Weights of a small mixture-of-experts language model, trained from scratch on English Wikipedia: vocabulary 8192, 8492 steps.
Below are experts of layer 5 (counted from 0) of a mixture-of-experts language model. Rows are named router (the router's row for the expert), up (a neuron's input weights, with its number), down (a neuron's output weights, with its number) and show model dimensions 384-511. Each number is 50 + 10 x the weight over its row's rms, rounded and kept within 0 to 99.
Before each expert's rows: a language model's description of what the expert responds to; "gets" lists some tokens that make up at least twice as much of what it gets as of all text. This comes from a sample of Wikipedia text that the model never trained on. Tokens count by the router's weight.

# expert 2
Description: Percentages and quantifiers. Percent signs in census and demographic statistics, plus quantifier words such as per, some, each and all, and hyphens inside compound names.
gets: "%", "s", "-", ")", " one", " all"
router:55 69 38 19 56 44 56 31 50 74 69 64 57 58 47 54 64 64 45 49 50 51 34 47 54 64 39 55 31 46 35 55 66 53 49 58 33 68 52 56 48 46 52 52 40 26 32 45 70 51 53 60 49 50 42 40 46 39 55 57 55 70 54 46 36 59 49 51 64 41 49 42 43 50 46 41 46 61 35 56 54 45 55 45 66 55 65 66 35 51 65 39 51 54 55 50 37 35 55 41 50 60 60 58 54 46 52 39 58 47 40 56 66 38 53 40 45 56 55 45 54 48 62 46 58 54 53 55
up0:67 48 49 60 62 54 84 57 43 38 55 59 52 64 39 47 64 46 49 39 51 49 42 38 54 42 47 40 59 40 41 49 34 54 66 41 24 64 49 48 45 59 46 29 55 54 47 44 56 64 56 36 41 40 47 57 52 69 40 41 53 41 44 47 58 45 37 72 64 35 45 61 54 56 42 47 54 39 58 46 50 50 49 61 61 70 51 46 55 59 70 60 48 50 43 43 40 64 53 57 56 54 33 46 46 43 61 43 58 56 40 46 30 52 58 55 48 52 47 39 57 49 28 57 57 59 34 41
down0:41 48 46 58 62 47 54 43 58 59 51 49 49 48 50 47 66 49 72 62 57 56 45 45 47 45 34 60 58 40 64 39 44 37 66 41 55 38 43 57 50 52 55 57 63 47 55 74 48 51 36 40 47 46 50 54 58 40 48 47 50 58 34 45 62 44 56 68 39 59 57 60 51 45 49 76 44 44 54 76 47 52 59 56 54 26 42 42 60 46 46 41 50 57 50 40 44 56 48 49 55 51 32 49 47 55 31 58 45 40 32 59 53 53 32 56 62 40 46 48 57 62 50 42 48 49 47 47

# expert 12
Description: Foreign-name fragments, line breaks. Line breaks, the Preceded-by field in succession boxes, and pieces of non-English names, especially Latin-script bytes with diacritics, like Sulęcin, Valletta, Petőfi.
gets: "\n", "ta", "la", "a", "na", " La"
router:48 56 39 45 56 50 46 52 50 45 62 59 55 75 48 52 48 53 44 51 63 44 53 36 30 61 44 55 57 57 42 44 61 60 56 31 51 53 52 54 53 41 61 58 57 24 43 61 51 42 51 41 57 60 39 52 60 41 42 72 57 44 67 49 34 60 67 41 44 30 55 65 42 45 48 33 45 52 38 40 60 61 75 45 49 48 44 39 49 44 32 49 37 55 53 44 22 50 34 58 62 57 53 62 49 51 56 36 48 51 36 33 64 51 63 47 46 38 38 53 49 37 48 62 67 41 50 69
up0:58 38 48 40 55 48 52 46 51 53 52 58 31 69 45 36 54 49 44 53 56 47 58 48 57 44 54 48 50 46 41 41 43 39 54 51 69 42 45 69 65 41 58 46 45 34 59 51 44 56 45 49 56 49 32 66 51 64 59 64 36 57 45 27 35 44 35 56 52 64 30 44 48 47 46 47 46 38 71 58 51 58 54 37 53 56 53 48 36 60 60 48 44 43 52 42 51 50 51 62 43 55 45 48 33 69 39 60 59 48 56 51 47 45 60 62 56 57 32 40 31 57 35 42 44 50 49 57
down0:57 59 37 55 34 44 50 58 54 59 62 51 53 41 50 47 44 53 59 56 52 58 54 47 48 41 26 40 69 50 62 62 43 33 55 60 53 60 53 58 48 43 49 22 50 63 65 55 40 55 36 41 31 51 60 54 53 41 42 56 63 48 39 34 59 35 27 36 48 59 51 57 35 55 55 45 47 43 72 56 47 50 33 51 41 41 54 62 60 57 53 63 28 37 50 53 46 38 35 65 49 53 55 42 50 60 37 50 53 54 79 59 46 53 62 40 54 45 53 53 34 54 62 51 40 59 63 32

# expert 25
Description: Prepositions introducing phrases. Prepositions and subordinators opening a phrase mid-sentence or sentence-initially, chiefly in and of, also by, during, when, between.
gets: " in", " of", " by", " for", " on", " from"
router:54 66 52 51 44 63 47 46 46 63 38 66 53 48 40 59 58 49 34 49 56 50 47 37 33 54 61 48 32 42 28 48 61 47 49 42 59 51 29 59 34 59 42 45 35 45 44 55 51 47 57 64 48 48 48 29 50 43 35 53 45 73 49 69 52 55 67 57 47 41 53 38 56 41 33 39 50 36 50 42 44 49 41 42 67 43 57 47 48 47 65 60 62 48 51 64 40 55 45 47 51 66 54 39 47 50 45 49 40 61 32 39 68 51 65 34 50 44 63 59 55 44 53 60 39 40 36 56
up0:52 36 48 53 53 42 56 45 45 48 57 52 42 56 46 32 39 53 37 48 43 48 64 42 50 43 41 53 49 34 57 50 48 49 54 41 62 38 46 54 59 42 60 56 57 43 55 50 70 58 57 62 64 56 33 47 43 52 43 54 50 52 40 34 47 39 68 46 29 43 56 55 65 59 47 53 73 50 56 41 49 39 50 71 44 47 56 50 58 44 53 44 53 50 43 39 42 34 65 50 56 45 67 46 76 54 54 55 55 34 46 56 46 52 38 43 47 45 51 45 60 43 49 49 49 60 61 36
down0:38 70 53 58 48 44 51 49 62 39 45 46 40 50 38 50 56 40 54 53 43 45 47 54 55 57 61 51 48 67 63 43 57 51 48 64 58 44 43 49 42 58 55 55 60 49 47 54 34 48 56 49 54 24 39 36 46 58 48 43 53 43 57 49 42 68 46 61 48 40 41 33 62 51 52 57 49 46 40 57 48 38 34 40 42 59 20 44 49 54 56 55 67 58 69 44 49 39 64 45 46 55 49 45 55 37 56 49 63 62 69 32 48 34 49 41 49 45 49 52 47 60 40 55 56 47 58 49

# expert 11
Description: Award and career verbs. Prepositions and verbs in biography and awards sections, such as received, with, of, has published, awarded, plus award-table column pipes.
gets: " to", " with", " of", " for", " has", "ho"
router:53 39 57 54 59 54 48 44 42 54 38 54 51 47 68 36 50 66 47 62 51 55 52 60 46 52 50 63 42 47 27 55 62 53 57 67 31 51 42 57 32 55 57 51 46 38 33 47 42 57 53 48 45 47 57 36 51 41 41 55 44 61 49 50 46 59 59 36 52 54 35 22 51 42 32 48 31 52 48 58 46 49 50 68 52 39 54 51 43 60 70 60 40 56 59 45 40 41 54 60 46 57 66 61 39 42 59 45 43 51 43 41 36 56 59 47 68 48 55 39 36 47 51 57 50 44 39 46
up0:56 51 60 51 50 44 47 42 47 51 61 45 50 49 49 49 34 59 41 46 50 35 48 55 45 45 38 56 69 72 58 59 48 39 71 61 35 68 40 33 54 47 46 42 45 54 56 45 55 47 38 62 31 62 51 51 38 43 35 53 50 55 40 38 31 51 49 54 53 31 38 46 36 56 48 65 53 52 63 34 48 58 56 32 57 87 47 46 46 50 62 46 55 55 53 46 29 57 33 39 40 45 53 41 42 60 51 75 46 50 69 34 44 54 71 34 48 42 42 40 59 59 44 54 56 58 48 54
down0:46 57 51 35 42 54 38 63 38 48 29 55 50 39 47 62 51 46 29 68 33 60 42 65 54 56 46 53 56 36 63 57 62 33 44 74 60 58 19 40 42 45 59 67 53 60 46 40 47 35 29 45 52 54 52 33 51 51 49 48 59 55 72 52 47 55 43 55 66 39 45 42 40 43 50 57 49 26 47 39 46 67 27 57 46 44 54 34 40 39 50 60 49 61 36 44 59 40 60 43 42 54 43 45 43 47 56 61 43 53 74 55 65 41 82 53 41 59 64 46 63 55 62 43 51 51 57 43

# expert 4
Description: Infobox and list structure. Line breaks, pipes, dashes, colons and parentheses in infoboxes, taxonomy boxes and chemical data lists, e.g. Phylum, Animalia, °, ·.
gets: " (", "\n", ":", " |", "\n\n", ")"
router:55 45 60 53 40 50 22 37 64 55 40 57 60 53 43 47 43 49 37 47 45 65 39 57 52 66 44 28 45 52 33 55 68 47 38 46 51 50 40 50 39 47 49 46 53 52 41 35 53 45 56 36 59 57 49 64 49 58 49 45 39 39 36 68 36 58 62 54 52 21 49 32 48 34 40 57 44 51 65 42 21 45 45 46 42 47 43 35 55 44 59 61 35 47 47 48 39 42 29 53 38 72 41 47 41 50 50 40 58 40 38 44 55 29 52 56 51 51 45 61 33 59 57 61 62 45 44 48
up0:55 47 53 60 49 35 56 56 52 57 73 52 45 31 43 39 58 63 39 55 33 48 43 56 49 47 40 42 37 69 73 58 50 50 43 47 46 56 56 32 51 59 54 50 29 48 37 64 52 43 39 62 64 36 63 61 49 54 33 57 45 50 41 50 54 57 31 58 50 57 53 42 59 56 48 59 46 37 25 58 74 33 53 53 59 49 43 27 45 35 55 49 43 45 56 74 41 64 40 35 50 61 37 49 49 60 48 46 44 70 36 47 66 43 50 52 70 63 66 60 69 52 51 62 47 63 53 43
down0:54 48 53 41 74 46 27 73 57 50 53 70 32 52 57 39 50 39 50 47 59 41 76 44 32 47 41 51 37 49 71 70 65 64 57 51 46 41 54 70 37 53 50 46 59 44 43 46 49 30 47 51 72 28 62 44 72 48 44 56 54 47 51 49 51 63 52 36 40 51 54 40 62 62 40 46 43 39 46 30 45 31 51 49 58 42 61 49 66 37 32 52 51 55 52 48 36 50 62 46 49 43 55 48 45 52 55 58 52 38 54 61 49 72 52 56 50 55 56 48 52 48 36 56 52 50 39 50

# expert 21
Description: Pronouns and odd openings. The apostrophe in Women's, the pronouns I, he, We, and word-opening pieces like we in weapon, un, su, Li.
gets: "'", " I", "I", " he", " s", " had"
router:37 51 50 58 50 53 37 55 45 53 50 64 58 53 67 62 54 46 40 37 53 36 64 42 58 52 47 56 29 51 45 53 46 41 55 40 66 60 39 46 56 70 46 56 43 25 39 52 65 66 44 31 46 45 57 61 59 46 47 36 54 57 63 55 54 63 57 54 52 59 51 38 34 50 43 40 38 40 50 56 48 59 44 47 50 54 52 50 35 43 55 33 42 72 56 59 30 23 34 49 41 56 50 59 44 27 60 42 46 62 49 36 56 44 45 44 65 49 56 35 57 42 43 62 57 41 45 56
up0:68 57 36 63 54 55 61 47 59 52 47 62 53 42 22 42 40 54 35 36 49 46 58 47 49 48 52 41 44 52 44 45 60 45 51 55 39 50 49 41 45 67 67 51 55 60 34 46 67 45 50 51 57 62 57 64 54 49 41 57 54 33 44 30 50 66 48 40 49 29 32 51 53 39 61 55 57 60 46 58 59 39 42 37 34 57 55 59 53 41 45 58 74 64 47 60 49 34 55 41 53 53 46 56 44 43 66 37 50 45 56 36 72 38 42 64 47 55 46 47 56 69 31 46 60 42 44 60
down0:37 35 31 42 53 56 49 44 47 44 59 40 52 72 47 44 57 58 51 57 56 39 50 47 50 51 45 43 56 60 57 60 30 40 48 39 51 56 56 57 59 57 67 56 68 45 41 50 64 67 44 50 58 53 53 63 43 40 54 52 27 57 33 35 64 49 50 50 47 41 47 52 74 35 55 66 50 48 39 47 43 39 66 37 42 51 54 38 57 44 50 36 65 40 50 54 36 36 69 55 55 52 64 57 67 55 60 49 54 53 40 41 68 49 35 32 62 60 39 56 55 47 37 52 61 71 46 59

# expert 6
Description: Sports scores and teams. Sports terms and score digits in match reports and results tables, such as Championship, Cup, team, league, and the 0 in 1–0.
gets: " a", " 0", "s", "1", ")", "2"
router:36 34 57 53 55 59 57 44 44 55 57 52 70 51 45 67 38 52 35 64 73 51 46 42 45 52 65 66 45 51 54 28 50 56 48 39 46 59 51 64 52 40 51 49 40 32 49 49 72 64 46 32 53 59 51 32 51 42 53 47 56 57 32 42 46 39 59 49 54 61 58 55 56 41 43 49 42 47 55 60 40 48 51 45 59 44 59 57 55 13 60 29 63 35 50 40 34 40 43 63 46 46 42 46 59 39 58 43 48 44 45 53 63 51 62 40 61 60 47 59 38 60 59 47 62 59 53 41
up0:47 39 46 75 63 35 32 32 37 59 55 50 52 66 42 49 63 63 48 44 46 63 58 38 32 60 45 47 51 67 34 64 27 44 31 44 56 64 36 64 47 30 50 47 49 48 63 45 68 42 57 55 53 45 35 40 41 39 42 62 59 43 41 41 26 38 46 55 43 54 47 54 56 35 59 44 56 71 43 50 51 43 36 30 64 45 39 38 59 53 52 44 36 61 47 72 49 68 40 50 71 52 64 59 44 40 56 50 46 32 57 61 36 55 65 46 30 41 43 29 37 44 49 58 55 47 55 48
down0:49 68 59 66 57 47 69 58 48 42 58 43 42 62 45 52 59 50 38 54 60 64 61 60 62 49 36 45 53 58 49 53 53 55 55 40 55 48 55 49 60 51 53 49 69 47 67 74 50 48 58 55 56 54 45 55 40 51 45 51 28 54 51 55 48 45 54 47 44 65 30 47 53 34 48 52 60 44 50 55 52 53 42 62 35 54 40 46 74 31 58 52 70 70 34 42 68 52 50 41 55 43 47 31 51 52 49 46 44 52 51 56 27 38 50 56 50 57 37 56 33 53 46 37 29 57 51 42